config.toml
d_shared_expert = 0
moe_layers = [2, 3, 4, 5, 6, 7, 8, 9, 10, 11]
balance_bias = true
router_cosine_scale = 10.0
lr_router = 0.000818
Below are experts of layer 7 (counted from 0) of a mixture-of-experts language model. Rows are named router (the router's row for the expert), gate (a neuron's input weights, with its number), up (a neuron's input weights, with its number) and show model dimensions 0-159. Each number is 500 + 25 x the weight over its row's rms, rounded and kept within 0 to 999. Numbers have three digits each.
After each expert's rows: a language model's description of what the expert responds to; "gets" lists some tokens that make up at least twice as much of what it gets as of all text. This comes from a sample of Wikipedia text that the model never trained on. Tokens count by the router's weight.

# expert 24
router:480496514500467528456513528484452523462485470472512476491528482515489500485519509462532473528508498514531513484564488514534525525480506466508496473528518519509517483503486500513538525493492512504517483467518446526484497503553485514506478493460504520491530440542476536513529528505494516482488520520535493452483504503518493497533498495532486515511497453532409498507488497484519498513503508511528473504480549514527535508499512520501513537571492443492464512528497531467476483501504487
gate0:459485481514512500463455481485524499469495504493514479503556491507484470502510503489482490504520486524576500523514493527500528515505490481487492467568543518510474518495471521518461506492433446508504463474503497491509530514510508510533447523481483490503462491487497490492509522449479538489489478537522513482492484493453528484464479523534453474484509507504537529498488511481499502488479454526543516531513486506540497527530488483508550491524494533522538489528473507482538473544462498
up0:525523510509538503512496477515525463529481541514546501498459518454521538537512539508503488528440545485490505508485509527505517509528538510488503493501440472504514492532493516554450529441484512473524511498454534521492526513477525499490514506491530463530500474477512512550473496483497488524425484502470483501499489512450495515536484492468464516464512511500494529511506450469515495530481524511470526508489510469486528504482508480524480505499524509502528509446524519477476477514472493
What it handles: Prepositions and French names. Prepositions like of, with, as, by after a noun or verb, plus French name pieces such as de, Jean, é in Frédéric.
gets: " of", " as", " with", " in", " at", " de"

# expert 34
router:458469509490519481468510552489487508487468490492494517481529508523437475489505503527503464496486500517517523515556474512505511484475503513497553511541485475524514507517488484479493507542511504477521507457490438527532490502526497520545506515469480487450486469489542533492485498493501502499532519518524491499511501497508524534569526478520443488518467468518478497511447497491493491535470495537520515546481520507493499497496463490461527484587484466488476535505512498513462506509516480
gate0:515531482503530458504513481515528486498503496502514486450523443504503540487471463500487507512508514530491543529479495491471524485482506486449531450457487487553510531524485467519497464489536525459501496510451510518480501522487527565520477552492495513474527495554478515491497500499507449507500510507537524508459514517465465553529491496508546499517529484545491540477522498463492460460523521510493480525493538491499516467481474523506487473507524467468512496508521489526477508487503480
up0:507515477524466500515465495494479515505448474484510487488489507510497497544463471526506521532507511491524493490507503521474492488482497531479497511533547550522472518516474463522521526501504564505520495513430442504406515541504481539474519508530521483509488509485515510478499506527537476508496494517484510506473473527499487525457498530481516521474487467436476490480536508522493517514526483544505505511526496492515525435508541477499523486509493519524483510500482530478543513534463494
What it handles: Name and taxon endings. Suffix pieces ending species, genus and foreign surnames or places, such as -idae, -ius, -ović, -ová, Casablanca.
gets: "s", "us", "a", "in", "i", "o"

# expert 18
router:533517505484476527462537520468482532478499511503511513484541488540459490473512523538500517494495497506542513491539510531514540512440480512495548492488498471470498536525474454489515493502494472520544535468502470525540530501531483526489479496485455499461518452498482501494500487523527483494496484513548495490523518507503542517521519506490441550489477488514445515484452515493509526502504470493496474535473572469468517504455504490478517491529503476515492503458494519514481456503511485
gate1:551481488455509448441495478449474474487526507495503510464487521541574514471447482478497520506554461478484509482480444497465493490542504507488484485499488469511482526505483497517514477492494532483466507531530504470486500476517516498515504512465524522499514476480473495498483495436517478456558523487544512499445466531481503513465495535495490497508504515482512494515505480493509471493462488470518496505490515463496481528469507504511495510498488522490468495499456475538534474511502453
up1:464530503530521462547501509499551527505485493479494470534476528476472522526507511488479482487430503531481523535516576497508522541462483497498492487491491530506514487467508523469492505501484509519521476485469489490455478516514515483489503546505503472474462500556481516524509486522485561534451522465473485480490497472527499494477532516522484507523478504510462480530484504504538488495528513458515468466514464545509509486538519474514470467488494532497515515519534472477494534523507540
What it handles: Digits in numbers. Second or later digits of multi-digit numbers in scores, dates, money and table cells, such as the 0 in 2005 or U20.
gets: "0", "9", "8", "5", "6", "3"

# expert 42
router:492489497507497501416492516501462542478508466535511466562552495524477503492474538496535442492506475519526487548534487511542548510440522517531525517492479503483507476502497468498531511552498476507514505472518491546508530471528492513526520501497479503473515465521512513481532526527500488511495480506507515499529525523481545485525548495515457522544498468483480493491494543482482487540477463507508493506499525507483531508491496476489490510539515475486467503499488499486440491540478511
gate0:493507480520458509469483474538504530497526483513504503486562514518500522502508483490486507525489515510518501512519538484534554454467508505506554459478529472473489480497502509502510506503508477476491473468510531514511483498502446518527488469524456501487452482507492544476486514518524546512490516471543507471495507532490530505485540471429542538550513467480519512514489508522458474538505489509457498505503479468513543514555499560505471466494517487500508494480535467503511517514524476
up0:481504478505471492538465507567493558507508481501466506501540480481533452510505463505509489525504508502467468496475525503532530477490517512470500494447474496501454523485497487501506504460487473495534495500506530526493516495530497504458502467527488513495450501518489518468491491495487510530515532498522488481471478497523500507495530514461536544489487469446515522500468518504468488503547480476490466514480481501475526522536484556502476466486485452522508537479500413502532529525518466
What it handles: Non-Latin script bytes. Byte pieces of Thai, Chinese, Japanese and Cyrillic text, such as Д or Thai letters inside names, plus some digits.
gets: "5", "0", "4", " such", "о", "и"

# expert 57
router:488557485500481503489482518461483511483466465486526480510512520581457431474493508491527487525529516500519520491530501468512513505512517526470514511510493516490505500476469437532489471509524511472488496480512422542501515492497523482529528506486459540515540462533488496483508498520520501495516480507513455475508515503528530507528525510483460522508488485520441478523477503502490441506515507529534502538491514481527530509508467500462504507548539477497466531470515498514483508489519485
gate0:524499495501523512460506472482486508515478505546486490484471503505438478497495498484501487525510459509547515495505469450507459532526477525499484469532524489480469507548487442479493487506549462481513491501503438522468506498492518470516481483459502464449479484520518537477467460507504469536484475484498512510486516534514491508488468530523465517482520508463488512544469481500528473493463485530501462457484507451497522528442511490471513493501507524495507494519490515458544540510517510
up0:487452572473432535523508504560514486475540523464467500516503448531494504446540485510534485507478519490485508472531520511511511478501523475509514529483524484506493528498497528502547553497490526494483512504483502463491494480525493532476543536470547511529560499505525483532546527497489494500501490514515509486491489461496468514498495468516495509494498482563480502478465483495476542530504546527523545537499522506491524474521486512503477514478498512510468516495519514508495513482483462
What it handles: Infinitive to and auxiliaries. The word to after verbs or adjectives, plus pronouns and auxiliaries like he, can, would, was, not; also first pieces of surnames.
gets: " to", " he", " He", " not", " was", " can"

# expert 22
router:525534511500483509481492538498483537486498464483486532532532507501450487490487510551532468486517490534507495499557469512491489481496512507523518506526511495485509515512463485481496513518503509476516510463467480518504488481518518493481512485485488473494488451514510509493496534518520543479469525487485511456511531508513559482541530504474462512508497511491451516487476550498521491478514515538489516521480486462462511468475475475490496530593502457489439540455482483513465457457516500
gate0:490529518509500500509461499493495537529463557493516512515499488521457512448448497520523486468494508557478533531491458472537461515494515550509520474525536508471477516477488499465485489482485500495501492493525512479525464445536494506500507477532485494516536480489462506508544479505491535495519506475495510477502534470532497506498485487487469477534494538484507537478492529496473473484564519472474536500531493463464510495496460499484502501541520481503507501506506473562478484496563462
up0:496483446481478476543446478504498481450537469514526444479535519502529520524540487433511548518463503495501493524491516497477514528480509476474465508444510477504487476483481503503504480511530440488518504501540496516459487532470521483529523501480515511505512515531506470485482462524488504484453532520466493523460498499534544499498486483467488498494511485512513512486470494520500494514485485502548465518453501549499467513475537478530514524483506544518486501511507531505535533493474530
What it handles: Non-English word pieces. Syllable pieces inside Asian, Slavic, Turkish and other foreign names, such as Sambo, Istanbul, Java, -kov, -kan.
gets: " ", "k", "i", "id", "gu", "ta"

# expert 61
router:550521512491454494458496515466473538480522500509536498518523484532505515456498528533500508510510502532465485499550481466501501501437485530479557483486528490502518502490456491495532522511487515495473491441482452475544529514502489524521521485517438536517531449490526518484490506512523518468502506520522510502513500513490523494494514480514500508507481478488472506512483478500527484521507475486523517505492519465526581506469504508485518521578531455466457502508536506508515515478503497
gate0:541498505517500492443501533490491503488451509514487527532480483483505503503503486525543504489533537521495510486472526513526476553474471534493526515482505499502511538536482488499505544464483536533467434492479468509531546549492483492521527494513451487464500478485465529456525498486538483511509545507521495525491475521518513474505494501538496495482521478458480526510547497513524501514487488521489474458510519465546536562472511518491536498526517501505474512489507504459503476493548467
up0:496527509473496533488501480518512450503527499458538504447503502493497478499491512497449470508473453508513550464520494475508443454526515453468484479523503501557509540494511520498533477486548478495511521504506554496481500504549511511521500494504510505514485512513501472517493484471527571503492489497488443470483470510476502474469494521454511512564484515540517505503462495535485502524511504498509522489479461534504470503507492530512517543478476528506509500471506460516482508542547509
What it handles: Letters inside names. Single letters and short letter pieces inside spelled-out names and foreign words, such as Ne-t-tley, E-g-orovich, U-l-m.
gets: "t", "e", "f", "th", "n", "d"

# expert 8
router:481528528494497530488493522496472513520520481474512549493497503525473525481521523526512458479472495559504543472550505476505497515452481538490533503491488503476499505499461507520495514482501504500506504457477478495484491494547491529499550514458482496474515454502500528476528489491525499525529503509539486470515503507510467493501513491491479515473502444513405493504477478470514490502508509533491494525501560480530554473500476521483513492588529510513437530504508521508489494494499517
gate0:499513491456508497488496468486510532500478499510501536446479538493459546526468454495485466516507483536503488531495435488503507509476487540477514540458479510493455487459468519520498509505476523510515474511491483503480546528507465524521513550483499507514500476475490509483536457491528488510540511535540483507544499480542490522508496470444486512490537452488494472496477504486498505513530478515463494572486532500492527500488505494485544505542506503500485514548540506532480510485486536
up0:517498489505475530457455484486502508509524530545512480496511491509470499496532581528486503522504490500524537487503523463467482510505481482523508479511485473517476520465506520472506528492518460457483498481466479471554492496519493497432462473526469487482480489504522477493479524486512490532485491503529496541462533500497499535455531501508495493519479523524502460500486499443480487539476436502534534509527495471468543497436498482508461479510547489533473492514499520465505499492495509
What it handles: Table cells, name fragments. Pipes, colons and periods in tables and infobox fields, plus inner pieces of surnames such as Mur-t-agh; also Mr, Dr, Personal, Died.
gets: ":", " |", "t", "d", " by", "."

# expert 20
router:521513511482483489450498550483499518476498513492526548489568549573495505485465559487522483479489514520486505528519495489542481513486475515503523484496476509500503517511469474537499497526512486497495515460483434504493525485541509505487515512506482537527510461510495494515506521524467511512492493511508457525501547499495546526554557506510443545505528466497492504536499500521485462514509530521513486492490493506476530497515444498497505486545503473496462540497485522491455485507527519
gate0:545491509464538486488451503492433548452534542476501461523489481475448515526523510492482503501518481522484497514474441521497516464484564519469503543514526511494497493503504500517507497456519518486501473487492478526521536477489503494522492471485422502471453487508526493473474467506513497534524528469504484471478492489508495470498523516512449524498475487488504503532500513467534508499495479474511567529467468500503530478473509516470501490526473502520482505532460490483499488524513485
up0:489518513509468489480505494518441481530485464510465523529515520484497507496452460483511507492488492516498556484512492475487505500462490504537526460526492495519506481510450481520481447446484519503521494473504480541527555533484452495481535508484486497511488481508542517534506528515521509498545528503461555493444481523487512533506485544536490486491512516508473491484495527516469484504447486544475499494462519555522503517505496477471511514526502511527513453478467494543529509515472475
What it handles: Inner pieces of rare names. Middle pieces of unusual surnames and words, such as Lo-val-ekar, Q-ay-oumi, plus spaces before mathbb and opening pieces like Quin, Tak, Yama.
gets: " ", " W", " P", "ox", " S", " B"

# expert 14
router:497502494497479492451486498466522516491516451485495495497563517551475481448498492490543499499471527519509519516515496473500516525411468511470555524496502515493478497459486461553494469554479501497485490462453463470492509483511502513517536504488472493487491486523528494499494527510524527493521478505507486495484527504520525515508543495509456537521479475502447456496481491494521477542512470526484515500483517491527533476502473514464499500539528494488440519530510506536502481459502499
gate0:494505479484467484494466520529514502458548540428545501495548514473496518500511521498487477507478555498485531487519435505520502536481487512485489548491487519489473519506461466516516521544485506511508518483482527486560478472499487539462522500489497465487478510516457505518468486473528494530481524513475512468467481504497492473481501508470442501520534518506483522493486500500481523527476500495513511525484501507485493539462512492454513541493536510527479498476476473454501519425493486
up0:490484513492448455498496512528514483451516523458528511517495501511490505501491505499521488536496548496510498490526467495500488505498470515531513534518473500492531500497476495530463505518457486500524498477482565495528509487536489539510495505507550502420500509526474487506498478538497519527471555500498520470500513427463487490495519525481518490528502475495459489520523504495455514489443488544518502507499505489483537549470519544508477532485563520512500498538495471498475492485528543
What it handles: Word-initial lowercase letters. Single opening letter or consonant cluster of a word split into pieces, such as S in Súper, n in navigable, c in catabolism.
gets: " S", " C", " B", " K", " St", "S"

# expert 15
router:516520483496491494486510513492490551494498491504549513509547494554451541474516530531477466476479502504540487530536477485525515521492493463490492489490500536461474522523459478487520472524506501511486488458474470541495551481490481505508492471475462492496544461486503482493524529507503507505465497498508493521525546502494546467545543505503432485519489481522449460527463522490519480526445509529503482486475468489507548471504466513495509497528541469481480517520524493501466498511512499
gate0:498473528513524476490515523485495529467496532514498462476515486476500502466513504489462537453509521470507482434469518501502475485508466495519479492489465550486516488564468471494501471511493524465539512511501483505467493518498498543498475486516472468528479497468453528480513544533497517503456527530498477521542539511455513511483536503492471469507481496496477529509459494492502538537449520491473477521497488551478465497568511544497510476503529497476514498496532498478471498510462512
up0:509502561521471481485513499520489569512556539532530501513478472511486519461540483484486476511504516506506483505492550458481463529515484477484487517484503546531499478516479498499499465467502455485475485510487470536485514510527495488490484501519493494532502501499498455519551524525520500470474501531502500508527532519480490509506523481517464470482481528517481479500472477479532465478429514476447505500480473535503481499548521552522458496506496484553488511487490497510522520471465546
What it handles: Digits inside numbers. Single digits in the middle of years, ISBNs, IDs and measurements, often in tables, as in 7-3-7, 19-4-7; also Arabic and Cyrillic letters.
gets: " ", "1", "9", "2", "3", "."

# expert 1
router:498538491508496536483508507458511492477512462487526524501517512532471504485495562518518495513500519535519534525507502493536510478491507517507515481518502491505523500468493444518504473509509488459513493469490490477502519481533508503520515471483447523477545419491497479520519525512492546489504475490540451465499533514526562489501529537459486508489517472557448491500485489491506434502464493513494485517485525498524517474496483504444488463550547490481506523498485460514503465495506494
gate0:535533515556566528516555472483488460499500502467463520525510501558506461460510547479496498506503494537441477527527513485535487500521501535505487498535494504490505507499514534477475501528491517472493471486461516475518528485505540455523525459510486491496517503486490538472529486522511479560490480478525500504518553503454491489511565521523527502515507505517481497509466527490515475493487515502472460509501509457521488519521527502468520484497509525494494533467476536510524489488487459
up0:478487525481521493526498521468510537553473520506536461490528509534497536546493459508479482464484511475521521508484497492513476494476509468452547525472539524515515504513479528507469522489505470505539483498507457544525482457502466523518514507527532504493519514485533488494483465494484467487523531503498521500524468543509573458489468483513486486489485507443531513494520509486510529469464487469498528445532477529521517474501510515500512552505481534440473521510504519509521506491479492
What it handles: Verbs after auxiliaries. Verbs, particles and infinitive "to" after auxiliaries, "to" or "not", such as come back, go to rescue, may, must.
gets: " to", " is", " not", " out", " can", " it"